From a checkpoint of a small mixture-of-experts model trained on Wikipedia: 32 experts in each of 13 layers.
Below are experts of layer 6 (counted from 0) of a mixture-of-experts language model. Rows are named router (the router's row for the expert), up (a neuron's input weights, with its number) and show model dimensions 128-255. Each number is 200 + 20 x the weight over its row's rms, rounded and kept within 0 to 999.
After each expert's rows: "gets" lists some tokens that make up at least twice as much of what it gets as of all text. This comes from a sample of Wikipedia text that the model never trained on. Tokens count by the router's weight.

# expert 5
router,163,222,192,185,186,186,228,201,191,212,187,241,216,188,204,197,195,197,201,232,191,227,170,232,206,227,198,212,226,174,230,214,178,166,192,223,154,203,161,149,160,197,240,185,204,245,194,213,239,221,180,217,222,208,223,192,204,190,200,195,220,182,190,187,188,236,199,216,196,213,239,188,222,191,206,159,245,215,193,218,234,190,229,211,197,212,208,187,207,181,209,197,223,226,191,162,178,212,232,209,207,181,213,185,135,135,189,215,223,177,173,182,229,207,197,222,212,184,199,185,200,222,174,225,217,227,183,208
up0,179,198,218,157,196,203,218,218,182,215,191,213,200,187,174,200,197,176,181,209,206,188,185,168,200,201,248,190,215,184,211,173,171,196,189,200,191,212,173,224,213,161,221,218,178,212,181,193,247,193,189,189,170,225,205,189,171,198,217,204,190,196,220,213,215,218,204,228,189,175,210,214,196,177,203,200,251,229,216,187,205,172,185,249,188,241,197,190,203,215,170,190,218,225,192,205,233,198,200,192,198,214,181,209,177,203,189,202,234,204,201,161,220,206,217,203,190,176,189,217,182,201,175,185,193,204,181,183
gets: " to", " for", " not", " be", " into", " all"

# expert 21
router,181,186,220,203,207,240,202,228,262,197,205,221,222,208,211,222,214,203,210,220,199,218,158,221,188,209,220,188,183,198,197,207,194,163,201,220,204,150,187,193,203,185,235,225,214,200,197,193,227,227,193,237,196,203,220,185,181,174,168,203,214,182,178,179,165,203,178,201,193,204,219,207,197,222,219,179,225,199,223,207,203,192,207,207,194,215,191,197,218,189,207,223,200,235,213,221,208,191,217,183,221,176,208,208,176,203,181,211,201,189,182,207,206,190,192,247,187,184,168,180,199,200,232,249,225,209,199,216
up0,219,185,160,162,210,198,210,235,225,186,214,183,189,185,165,193,211,221,197,203,217,188,161,200,157,211,170,193,176,215,223,211,241,200,206,202,209,216,205,187,194,156,219,166,195,193,188,159,202,191,207,215,199,192,190,204,211,201,193,217,191,202,216,186,209,206,187,212,233,211,210,190,191,187,183,212,193,200,182,164,151,211,223,199,218,173,174,177,154,185,196,228,209,158,200,180,196,198,212,208,207,193,217,204,203,194,230,164,215,189,211,221,185,202,204,208,244,207,187,194,171,210,188,212,234,218,232,203
gets: "1", "9", "2", "8", "3", "6"

# expert 24
router,192,182,209,173,203,216,204,179,199,194,183,246,214,211,216,199,208,206,225,191,178,221,187,216,186,198,187,205,197,165,198,186,193,208,201,197,141,192,157,177,166,197,206,192,208,206,167,200,182,226,228,218,227,243,232,201,202,205,207,193,172,187,203,178,185,200,223,197,172,203,197,151,182,192,230,177,233,215,197,207,234,202,228,224,174,178,192,196,210,210,249,218,171,217,238,183,183,208,220,214,200,212,219,199,218,202,191,196,225,202,219,222,232,236,219,217,210,211,196,169,174,185,213,216,186,230,175,228
up0,220,217,203,189,180,201,223,203,202,178,207,200,217,168,209,205,209,231,196,194,219,220,196,230,195,200,207,209,211,198,218,200,158,202,208,178,196,231,174,184,215,193,223,196,198,195,218,208,214,223,171,196,198,186,210,221,211,163,201,175,191,228,193,170,192,247,193,201,217,191,237,182,213,199,188,204,201,187,239,228,240,212,210,203,209,197,201,230,160,184,212,221,230,194,230,193,219,175,235,239,186,209,191,225,239,234,238,210,252,194,204,212,231,224,212,191,193,187,200,196,207,209,194,203,183,255,229,207
gets: " |", " \"", ";", "\"", " –", " -"

# expert 1
router,165,186,208,171,183,176,166,223,209,216,164,223,202,207,192,210,211,191,194,215,192,227,169,176,205,184,209,222,207,176,219,202,175,192,212,177,217,192,182,176,197,209,240,203,205,215,187,138,188,239,226,196,204,255,243,181,177,220,161,226,178,207,174,208,188,182,224,196,219,183,153,198,198,185,235,210,247,208,247,197,204,194,221,248,187,206,193,178,223,207,193,218,199,222,207,212,180,164,237,221,192,214,189,189,203,194,152,192,178,203,214,244,220,223,180,232,175,198,203,214,208,212,210,222,215,211,225,219
up0,212,199,215,209,199,216,200,231,165,218,176,231,183,173,193,201,172,178,209,191,227,204,191,219,208,202,188,177,211,219,219,239,199,186,211,180,180,195,198,187,214,190,225,210,194,191,219,183,218,179,210,239,173,175,198,178,197,189,216,208,228,217,216,194,215,201,195,217,200,195,151,210,194,213,200,211,204,212,189,187,198,268,183,213,197,239,222,245,227,195,182,204,197,165,167,206,180,197,191,184,184,207,225,217,201,206,184,178,199,240,186,178,191,220,184,201,162,202,199,221,152,207,223,233,237,178,230,172
gets: " of", " in", " for", " In", " part", " during"

# expert 19
router,184,197,181,215,203,181,191,231,193,211,174,222,214,203,191,218,219,223,198,208,185,184,207,214,195,234,213,197,189,160,223,223,200,184,195,206,153,210,178,154,181,174,213,228,192,210,219,176,222,202,213,243,214,193,198,237,201,209,201,177,185,190,219,191,200,207,162,184,194,207,197,192,203,193,180,179,200,209,175,190,207,199,211,199,175,216,207,190,212,209,215,221,192,215,197,202,154,202,207,196,218,160,231,215,218,183,173,207,189,218,171,190,228,208,208,199,186,241,194,194,211,205,222,220,202,212,177,199
up0,206,201,195,190,211,234,184,168,192,172,226,234,206,205,161,206,204,206,227,199,161,191,168,217,194,222,191,153,223,198,171,192,229,222,177,208,162,207,178,178,215,200,185,206,205,205,183,198,197,189,222,196,227,192,189,227,234,167,217,187,203,227,196,197,192,205,216,194,198,184,191,194,207,198,179,175,205,206,227,213,179,186,221,201,225,216,179,161,180,189,235,198,205,214,175,214,205,222,208,218,208,166,222,188,200,198,179,163,234,200,195,168,180,218,197,202,183,204,191,227,217,186,218,199,219,196,189,218
gets: "|", "=", " /", "-", "ic", " out"

# expert 6
router,191,232,201,182,217,209,180,220,230,224,193,192,217,181,199,231,186,222,193,239,167,224,167,229,203,214,190,218,170,168,206,165,194,184,203,225,156,226,172,199,194,185,209,159,205,190,215,179,214,213,191,188,210,194,211,217,174,197,191,194,208,188,190,222,197,237,211,182,190,206,196,198,179,162,191,229,206,220,203,186,176,188,204,206,171,218,212,202,202,227,180,224,211,203,208,197,180,186,196,181,212,170,199,227,179,215,183,194,196,182,187,230,234,225,237,227,184,232,204,219,213,232,210,222,211,236,185,212
up0,203,175,159,207,197,189,240,200,212,153,201,216,192,188,175,172,188,201,174,194,217,180,199,225,209,187,188,202,188,202,185,192,192,215,217,182,172,221,230,211,189,199,241,192,195,177,205,238,210,183,204,191,233,202,210,193,200,160,185,201,173,213,207,229,186,189,199,159,208,200,191,209,202,238,222,208,201,196,226,168,213,186,194,203,180,228,213,206,209,201,205,181,195,223,211,176,199,199,224,219,203,191,207,175,225,179,177,215,250,189,204,192,161,196,151,214,192,198,208,195,216,251,176,192,203,196,192,173
gets: " ", "–", " U", " United", " $", " Confeder"

# expert 9
router,185,199,217,178,188,209,217,204,225,220,200,216,217,183,199,186,194,169,202,220,207,232,192,192,219,203,202,200,164,191,209,206,201,180,191,236,191,201,212,147,183,183,199,171,199,228,221,203,185,222,175,267,213,224,208,186,181,197,184,171,191,187,166,209,205,207,181,238,235,233,191,194,202,162,231,180,235,213,232,175,215,195,205,204,194,195,238,178,216,184,171,207,177,225,219,167,177,180,209,233,199,177,230,201,184,223,196,197,201,212,209,200,196,226,230,237,214,208,199,179,165,222,226,203,203,244,230,220
up0,179,213,217,218,198,203,207,238,173,220,210,204,186,218,192,212,161,212,197,238,168,174,224,203,240,175,206,181,150,201,205,251,187,179,226,218,183,211,196,191,209,215,208,191,202,208,187,229,194,208,188,192,208,182,200,187,180,199,203,222,167,192,165,186,217,206,207,214,213,211,200,195,199,201,201,234,231,200,184,220,196,183,206,204,223,168,211,192,234,191,204,163,224,181,196,186,219,212,209,214,163,173,222,150,189,220,191,188,203,183,198,180,264,196,234,217,196,177,190,193,224,201,187,165,255,202,184,203
gets: ")", " with", "\"", " |", ";", " and"

# expert 30
router,170,198,235,196,218,220,206,223,205,215,173,217,206,197,179,189,169,183,210,231,186,213,187,203,233,219,203,210,146,229,211,186,179,188,222,183,138,230,168,191,197,239,202,172,197,207,174,191,223,218,220,209,195,212,231,237,184,172,181,210,215,178,210,192,199,194,195,210,204,190,195,168,190,201,223,183,222,220,218,196,191,201,191,200,181,202,208,149,226,198,195,226,187,211,204,185,181,211,212,201,184,187,210,198,178,192,176,180,221,199,193,194,185,213,232,225,189,206,201,175,223,202,215,192,188,251,167,214
up0,204,232,190,205,208,194,202,185,218,198,179,190,210,191,201,216,192,176,207,193,190,222,123,226,205,203,198,206,203,207,206,159,198,212,202,203,203,191,191,212,204,183,172,208,194,183,228,203,217,233,196,216,224,183,190,191,211,181,191,188,227,208,173,214,196,186,189,174,221,203,188,199,188,203,226,257,226,207,183,184,166,202,221,181,185,201,196,202,206,193,204,182,229,188,177,205,192,198,210,185,171,213,213,225,202,210,167,220,231,244,174,170,163,197,154,207,193,159,215,208,188,218,204,206,189,141,204,208
gets: " a", " on", " an", " first", " –", " January"

# expert 18
router,183,206,183,215,155,211,189,224,196,208,189,244,226,160,221,180,195,206,188,176,193,191,188,223,215,210,197,197,219,199,223,184,197,196,193,188,201,206,189,199,178,231,208,180,185,197,217,189,210,222,185,199,221,235,224,240,172,185,174,182,204,176,190,180,204,197,208,217,173,189,192,165,197,194,224,214,207,193,195,233,216,213,213,218,188,200,227,202,212,209,224,210,203,204,167,205,217,174,215,197,186,146,217,193,207,162,200,193,208,210,262,217,185,206,206,210,169,202,189,188,189,188,224,209,200,219,222,211
up0,201,231,254,227,205,203,184,177,157,191,217,194,198,201,197,172,215,216,203,214,155,204,178,177,183,224,195,204,183,213,207,226,192,198,221,171,191,207,203,213,200,207,172,181,196,212,199,196,233,216,203,210,178,199,205,211,192,207,224,197,202,199,212,163,198,217,193,202,207,162,222,194,238,206,205,213,225,205,228,197,203,219,221,197,199,205,217,153,206,219,203,201,167,237,247,218,200,208,212,180,201,187,203,185,196,184,197,247,218,193,228,191,161,179,209,211,226,172,195,200,217,228,225,205,170,201,198,192
gets: "s", "y", "k", "m", "al", "z"

# expert 26
router,206,191,209,197,206,205,235,183,195,189,182,224,205,191,163,190,225,196,181,217,177,224,162,205,195,184,209,167,200,188,227,176,182,197,182,237,221,205,202,186,192,201,207,208,175,219,197,179,208,217,196,193,201,194,212,194,194,190,204,185,199,170,182,205,192,200,212,182,194,203,178,172,221,187,199,203,234,206,182,211,195,167,253,222,193,191,264,165,245,195,186,193,226,203,184,204,145,191,210,189,240,195,210,209,211,200,194,194,184,178,215,225,210,227,197,201,225,205,172,235,233,209,218,241,216,204,177,191
up0,204,186,184,205,192,231,214,226,186,208,220,192,217,176,177,197,212,173,208,204,189,150,195,211,188,214,197,203,214,199,216,184,220,205,199,191,225,182,207,219,231,211,178,206,181,226,192,196,194,185,119,219,209,228,186,209,164,203,178,179,221,189,207,200,210,217,196,185,216,182,238,166,199,223,210,215,190,184,223,181,250,222,213,183,217,234,198,254,185,196,211,192,187,179,210,217,188,183,176,187,223,177,186,177,204,214,183,174,202,197,188,217,164,206,212,190,229,179,170,202,184,209,185,192,224,184,203,193
gets: ":", " by", " as", " at", " from", " |"

# expert 12
router,192,215,193,217,209,177,181,191,174,191,174,203,202,193,197,208,212,196,210,222,169,225,193,212,203,198,206,205,173,194,223,207,154,175,214,203,178,206,192,195,194,203,209,188,195,217,234,178,192,244,199,199,202,240,207,229,239,175,193,192,172,210,180,185,197,192,195,256,239,176,209,194,188,201,187,191,225,226,206,242,218,222,188,190,199,174,201,168,201,215,219,214,191,238,214,196,176,199,196,225,218,177,182,203,220,214,192,201,210,202,185,228,208,189,206,225,269,233,157,217,166,217,220,228,222,203,186,238
up0,188,208,217,196,221,204,171,198,212,174,209,203,226,206,204,221,213,186,201,144,192,191,200,205,200,216,196,214,183,221,245,212,168,199,208,159,216,189,231,220,184,243,237,191,198,202,232,194,207,206,186,176,202,174,181,199,208,203,153,201,221,214,170,185,206,242,157,203,185,213,201,221,189,203,219,210,164,220,201,193,220,222,218,172,189,168,206,240,165,215,180,212,223,212,183,198,179,175,183,192,184,190,204,202,209,180,183,222,169,214,221,219,210,244,189,198,205,230,197,235,186,216,222,185,222,193,247,238
gets: "0", " m", "5", " km", " million", " mi"

# expert 16
router,207,204,170,197,208,185,193,209,186,219,183,256,218,194,164,202,216,177,200,221,172,181,191,232,232,203,233,137,203,204,219,177,194,195,224,205,167,211,191,148,225,199,190,218,208,204,189,200,236,199,204,199,198,239,200,216,225,151,220,202,175,189,171,171,201,203,161,183,219,215,207,189,210,196,191,193,213,234,212,204,246,213,229,226,183,179,195,198,222,192,209,185,194,208,206,196,171,203,199,217,212,176,188,205,205,173,176,238,242,202,221,193,211,221,190,216,241,195,200,197,175,199,224,204,196,203,188,183
up0,202,195,186,247,229,203,217,228,204,214,211,216,191,207,174,213,262,197,183,224,186,217,193,221,191,188,218,207,186,168,191,201,183,195,191,197,185,214,206,207,194,202,210,200,221,167,184,210,185,200,200,236,208,211,175,189,206,225,169,209,177,208,212,190,186,184,221,215,200,202,214,219,206,217,213,222,214,241,224,204,169,199,225,187,220,165,176,204,209,212,194,182,164,190,196,201,225,191,216,205,203,197,211,183,190,200,222,206,174,139,206,238,175,186,217,216,148,208,176,234,197,219,218,171,237,186,217,185
gets: "1", "6", "7", "8", "5", "4"

# expert 15
router,232,228,200,195,184,223,191,199,225,224,176,243,210,187,172,214,218,178,220,215,193,184,196,191,193,186,211,210,150,195,198,210,159,194,226,198,204,174,180,187,187,221,203,185,199,199,218,222,228,217,198,192,153,189,200,212,202,215,195,194,191,195,183,196,195,203,206,193,209,207,186,168,225,186,202,191,224,206,182,194,209,196,210,221,164,199,239,169,215,186,160,214,199,226,177,168,195,215,153,219,184,206,214,201,204,178,189,246,215,204,195,206,269,213,207,229,233,230,206,182,177,224,217,212,198,210,174,185
up0,204,230,209,176,189,184,178,197,192,220,199,195,187,230,147,207,246,216,209,208,179,153,197,248,186,192,209,203,190,218,229,222,223,214,213,197,166,235,188,196,206,195,186,234,221,191,219,236,188,219,193,214,209,200,210,177,232,165,198,173,212,220,204,191,210,216,200,201,198,210,211,204,228,190,203,234,229,214,214,199,182,186,214,209,235,177,210,205,217,185,194,197,201,231,175,196,208,188,200,210,217,182,200,213,212,193,205,194,271,213,171,221,158,180,215,185,202,218,151,208,196,201,177,163,219,197,159,161
gets: "-", " National", " -", " United", " World", " •"

# expert 0
router,207,196,208,165,233,194,183,208,194,194,194,207,222,209,197,175,206,211,202,225,193,200,193,221,215,195,184,224,155,214,223,193,187,193,224,199,199,202,232,196,183,181,218,189,197,220,182,183,206,212,206,218,226,218,196,229,206,189,205,190,223,189,221,158,191,216,175,209,185,198,226,206,186,200,206,187,214,224,210,183,225,191,215,221,203,196,212,185,207,176,194,208,226,188,240,225,176,199,229,191,218,194,191,206,221,171,213,182,207,200,189,229,194,197,209,212,227,226,160,149,199,212,209,219,173,232,221,187
up0,230,223,207,184,194,207,212,208,175,227,185,221,211,190,233,182,189,196,192,179,156,176,222,194,224,193,217,172,236,172,171,192,216,197,209,217,173,197,230,205,206,156,203,205,231,174,212,206,190,194,219,192,211,188,212,209,208,247,198,192,201,165,175,180,182,223,203,202,182,206,182,226,225,187,199,182,211,184,201,202,183,175,211,185,195,193,182,197,222,173,205,263,224,203,168,217,205,204,226,220,178,202,191,211,208,175,214,149,176,187,190,237,191,207,202,220,184,204,158,171,193,204,169,223,203,172,211,169
gets: "a", "o", "ia", " de", "i", "is"

# expert 10
router,223,205,189,194,234,226,215,205,185,208,178,209,234,185,150,227,251,228,229,226,185,215,181,207,194,201,200,164,193,180,210,180,190,172,210,168,191,197,151,191,185,217,214,198,198,200,220,172,216,220,198,181,218,206,237,219,199,204,178,185,172,181,185,189,198,218,140,230,225,218,234,217,195,193,189,166,210,221,224,179,173,215,221,220,191,189,188,224,211,195,213,220,190,199,214,195,179,179,181,218,220,183,202,198,194,222,187,219,217,175,202,203,233,249,210,242,181,218,206,173,185,169,208,201,190,205,199,197
up0,228,235,203,204,176,190,198,213,192,235,178,200,204,197,167,205,189,187,164,212,217,187,182,191,216,199,185,179,220,186,225,186,189,195,184,218,193,224,225,257,207,218,198,223,208,228,179,201,204,194,173,205,174,161,213,216,196,154,206,224,193,194,223,157,194,187,159,191,217,217,196,239,246,201,214,179,183,184,180,216,236,177,216,203,183,193,228,187,209,180,208,211,168,226,195,192,193,224,200,216,195,183,194,221,178,214,212,212,209,208,179,207,232,211,211,182,223,202,200,197,196,191,203,200,203,175,229,236
gets: ",", "),", " after", " when", "\",", " After"

# expert 28
router,192,159,230,178,172,198,215,215,223,203,199,220,213,206,185,189,259,183,189,221,206,207,205,232,225,207,192,220,170,212,233,246,152,192,202,201,201,204,196,185,196,217,215,199,201,208,174,202,229,237,177,176,214,189,204,246,182,202,216,190,163,175,176,215,194,207,194,207,199,187,205,160,208,196,186,184,210,219,190,230,206,223,225,214,169,200,199,196,206,227,202,220,173,230,223,185,209,149,198,218,193,188,217,214,212,177,159,198,186,186,211,234,228,197,213,222,193,187,194,201,189,220,237,233,211,244,196,194
up0,186,207,184,180,194,216,204,195,196,214,163,220,225,200,198,184,217,214,176,232,223,187,196,225,167,203,186,211,204,202,125,207,198,218,213,175,209,202,202,231,195,181,179,209,180,180,206,199,209,196,198,236,204,181,205,170,216,193,214,189,172,228,169,216,218,202,191,217,197,179,159,217,199,200,176,207,227,183,200,213,193,214,258,214,203,206,178,194,224,182,204,224,172,244,202,215,207,225,206,228,174,230,183,193,203,154,197,211,172,207,205,193,225,180,201,171,198,164,230,170,190,212,178,231,137,226,210,193
gets: " S", " D", " A", " B", " G", " K"

# expert 4
router,203,238,163,202,206,212,217,213,198,223,169,227,209,208,160,181,209,195,220,197,207,197,180,177,192,214,192,207,164,177,199,194,184,176,200,233,178,177,184,203,176,176,196,235,204,191,181,195,219,226,199,211,199,224,208,213,157,201,208,160,174,187,200,211,186,213,194,207,192,235,205,169,208,182,242,189,207,216,209,199,223,225,233,193,177,193,202,179,214,237,185,219,180,188,221,191,199,205,226,202,180,199,207,198,226,216,169,227,189,206,240,226,228,212,222,244,188,206,186,175,215,213,225,230,195,247,174,201
up0,213,199,200,180,184,221,194,207,195,214,213,247,217,208,181,205,211,187,205,214,170,170,209,183,172,212,234,158,215,187,184,229,175,173,201,221,189,165,219,182,196,213,188,191,190,221,182,169,206,208,201,201,203,193,177,188,210,234,193,188,221,180,215,184,195,207,212,193,192,256,185,181,194,201,179,197,166,206,217,214,235,180,205,178,208,195,165,187,217,221,176,229,203,246,195,171,185,234,238,186,247,151,226,190,211,203,193,217,172,179,212,195,244,188,224,193,200,237,198,232,196,191,220,183,190,199,228,209
gets: " the", " The", "'s", "The", " his", " its"

# expert 25
router,200,210,191,214,168,222,200,218,202,226,171,192,182,208,149,197,193,217,222,217,193,202,190,215,174,207,236,230,215,211,200,208,211,185,231,184,167,177,178,178,160,180,217,188,204,240,173,211,216,212,223,197,203,231,227,168,205,199,198,179,235,208,213,208,192,178,158,244,195,209,193,171,199,188,186,150,219,239,207,210,196,159,211,182,143,193,242,204,211,198,194,229,203,220,178,194,211,193,212,200,197,176,207,215,210,184,197,208,210,213,200,192,200,234,222,220,200,163,164,207,198,201,222,231,198,223,184,198
up0,236,190,193,221,195,230,203,167,185,226,224,231,216,196,214,210,175,162,227,203,194,214,193,198,199,182,213,202,210,229,194,178,214,221,200,211,189,167,195,222,210,177,192,189,171,191,177,177,179,204,229,209,205,215,207,203,188,190,235,224,226,159,169,205,186,172,185,168,202,173,188,204,217,204,208,205,216,207,188,194,186,157,208,184,191,227,161,217,221,169,190,271,168,173,181,205,222,217,210,203,191,181,210,194,201,198,201,182,184,194,205,171,215,204,203,201,228,202,164,208,255,196,165,228,212,185,197,201
gets: "th", "er", "st", "2", "w", "est"

# expert 3
router,198,169,208,187,184,237,188,224,200,236,177,210,208,189,194,177,193,175,205,238,181,212,167,229,221,181,186,207,183,187,239,191,189,187,187,180,210,224,201,190,191,249,224,183,195,207,199,181,207,214,234,197,208,188,220,220,157,190,187,190,208,185,216,224,187,198,164,217,223,206,199,193,186,172,215,213,191,225,173,214,232,236,189,201,168,203,228,173,214,219,208,227,199,212,208,171,209,180,228,198,208,186,221,223,215,209,178,208,200,195,210,215,263,215,212,238,233,217,161,164,199,174,215,244,225,220,197,215
up0,205,176,205,200,171,207,198,175,181,169,213,187,166,213,208,195,205,219,204,194,225,200,211,204,208,156,213,202,182,202,188,227,226,174,234,173,214,171,220,214,176,196,203,199,202,221,125,196,186,234,217,250,198,209,196,206,208,190,201,186,200,232,190,211,198,228,226,197,202,230,175,192,231,187,203,203,202,200,192,198,224,184,216,190,170,201,190,230,188,189,213,196,182,169,175,194,255,173,229,201,189,215,198,201,215,175,227,240,168,202,219,198,193,192,188,184,171,208,151,190,181,187,226,198,173,208,214,198
gets: ";", "%", " ", " one", "ist", " t"

# expert 13
router,208,207,189,186,201,215,183,194,214,233,207,227,205,217,188,228,184,208,223,203,205,220,192,164,186,213,208,171,192,173,224,195,200,188,194,234,191,227,186,168,174,196,195,231,186,221,189,200,211,229,209,225,212,220,204,219,188,191,179,179,191,197,217,187,181,240,200,230,229,210,238,186,190,210,208,199,191,223,200,172,209,181,210,234,188,186,206,215,216,245,184,217,194,177,198,179,168,158,185,233,243,204,209,220,152,223,187,176,209,207,190,198,176,188,215,205,164,201,191,221,206,197,197,200,225,206,191,207
up0,187,192,199,274,211,191,174,251,199,231,186,178,193,197,154,237,208,226,215,178,222,207,196,203,240,187,182,231,214,196,200,187,172,194,203,201,169,167,196,200,172,199,208,176,189,182,199,220,231,214,264,201,155,179,202,224,182,196,205,201,190,200,150,180,205,218,222,227,192,210,214,198,207,175,185,216,218,173,245,194,210,250,241,240,210,210,187,246,182,196,166,198,175,199,225,208,195,206,196,195,230,198,224,219,209,198,192,201,184,209,230,197,150,177,191,196,193,183,224,197,187,195,228,194,200,176,191,224
gets: "2", "ing", " such", " well", "i", "ic"

# expert 29
router,214,207,197,180,205,227,227,190,195,234,198,194,211,211,188,212,203,188,209,241,177,229,208,187,204,229,188,186,206,172,223,212,181,197,188,203,189,213,198,197,208,187,211,189,203,193,186,199,220,195,195,168,202,237,236,226,180,188,208,192,165,179,191,197,209,180,220,171,204,228,196,205,198,193,213,171,242,223,205,183,190,234,214,168,155,207,221,203,235,179,222,192,211,202,205,190,220,189,205,219,176,187,190,209,172,217,205,203,208,174,204,210,218,230,189,213,187,201,158,203,216,218,193,219,185,208,228,244
up0,199,165,243,193,199,220,222,156,157,217,180,202,217,189,219,209,178,195,198,209,196,223,197,185,218,213,215,197,202,200,191,199,212,230,196,217,217,181,164,232,178,218,209,208,199,241,239,209,206,241,190,207,225,181,209,236,242,209,236,210,192,223,207,227,225,196,189,227,187,185,201,208,268,203,190,183,187,238,210,205,200,171,220,211,218,219,187,211,199,171,226,197,183,212,209,197,176,224,196,190,199,214,163,220,178,157,189,189,200,182,153,224,212,208,200,214,202,180,228,203,196,192,156,208,168,195,183,177
gets: ".", "c", ".\n\n", ").", " c", ".S"

# expert 20
router,185,203,190,214,186,253,203,227,200,221,199,236,213,197,171,205,191,197,193,192,181,220,191,164,188,219,182,181,205,189,191,200,150,180,240,200,215,212,216,217,214,195,207,184,184,219,167,171,229,215,261,209,228,194,218,210,212,170,206,201,195,166,192,156,201,182,204,175,250,206,214,212,183,187,206,193,212,228,238,214,196,157,201,205,168,165,165,174,219,223,196,184,212,213,220,217,196,191,217,226,231,193,187,208,201,193,183,182,200,213,188,215,199,249,222,194,206,186,198,216,176,224,245,195,204,210,208,198
up0,192,178,232,163,184,218,235,198,176,202,219,202,212,248,160,190,206,202,160,181,197,232,200,213,233,184,199,248,196,209,199,184,159,217,231,196,220,191,176,202,237,190,208,229,181,235,192,159,192,182,193,216,196,211,200,205,258,220,220,182,202,218,244,225,193,201,187,200,210,218,216,216,230,178,177,167,192,207,209,215,213,217,185,187,204,167,210,225,194,191,205,202,191,186,190,211,226,205,195,199,192,216,196,182,211,217,203,185,184,219,166,198,163,192,199,205,187,195,187,191,186,190,192,182,221,193,217,193
gets: "\n", " |\n", ".\n\n", "\n\n", "==", ")\n"

# expert 17
router,205,198,204,193,169,226,183,221,203,230,181,225,205,187,186,194,221,197,162,206,167,187,183,183,175,229,190,206,201,144,190,209,160,208,199,205,205,202,211,204,185,186,216,200,171,204,177,220,228,227,218,230,216,194,228,209,177,190,209,181,198,162,197,215,213,219,178,214,172,224,207,202,189,191,229,207,218,202,236,208,231,206,193,195,200,214,180,190,228,136,192,202,184,227,210,193,200,204,223,175,229,180,233,204,213,197,161,213,193,190,194,217,184,253,215,193,195,200,186,190,208,213,199,235,224,205,216,199
up0,194,250,162,179,184,210,188,185,200,179,199,206,204,185,231,186,191,209,210,201,159,190,188,226,182,213,221,194,217,191,230,162,222,174,202,220,192,211,204,190,185,153,219,202,210,194,194,240,231,177,206,165,201,211,179,164,201,193,200,184,181,161,207,192,207,196,216,177,184,212,190,189,219,207,199,210,196,213,220,186,186,166,204,189,194,205,234,174,206,195,185,178,217,204,164,199,213,197,204,194,210,198,201,186,211,219,220,215,209,217,162,232,196,210,194,202,185,191,218,164,186,220,185,211,221,188,170,181
gets: " and", " was", " is", " that", " he", " which"

# expert 23
router,166,215,215,184,172,207,247,226,221,173,189,207,197,189,194,188,221,212,214,210,183,200,174,210,192,198,198,200,211,194,207,174,181,147,180,208,169,192,210,184,149,213,174,224,189,205,217,168,222,216,201,201,215,215,200,188,174,207,219,183,178,185,201,225,160,230,204,217,186,207,208,221,219,175,221,171,207,195,186,219,193,204,207,255,198,156,217,225,247,200,219,195,219,217,187,144,206,195,188,196,217,179,184,178,212,202,165,187,213,185,234,220,222,240,188,216,201,212,185,218,198,213,214,201,196,228,170,194
up0,189,256,197,197,219,247,194,197,208,203,172,234,180,188,235,191,214,179,218,199,186,174,206,202,249,219,212,202,220,183,214,176,187,220,202,235,220,213,192,199,194,164,230,197,212,197,217,197,209,192,167,218,178,200,186,200,215,202,204,154,197,199,183,201,173,182,209,227,177,188,211,194,171,201,189,179,200,200,168,202,238,190,212,235,220,194,224,226,200,188,176,169,185,203,219,190,190,174,235,218,185,224,232,169,170,180,210,182,223,218,221,197,203,208,193,203,216,187,186,178,227,225,201,205,229,191,204,208
gets: " (", " In", "S", "===", "In", "A"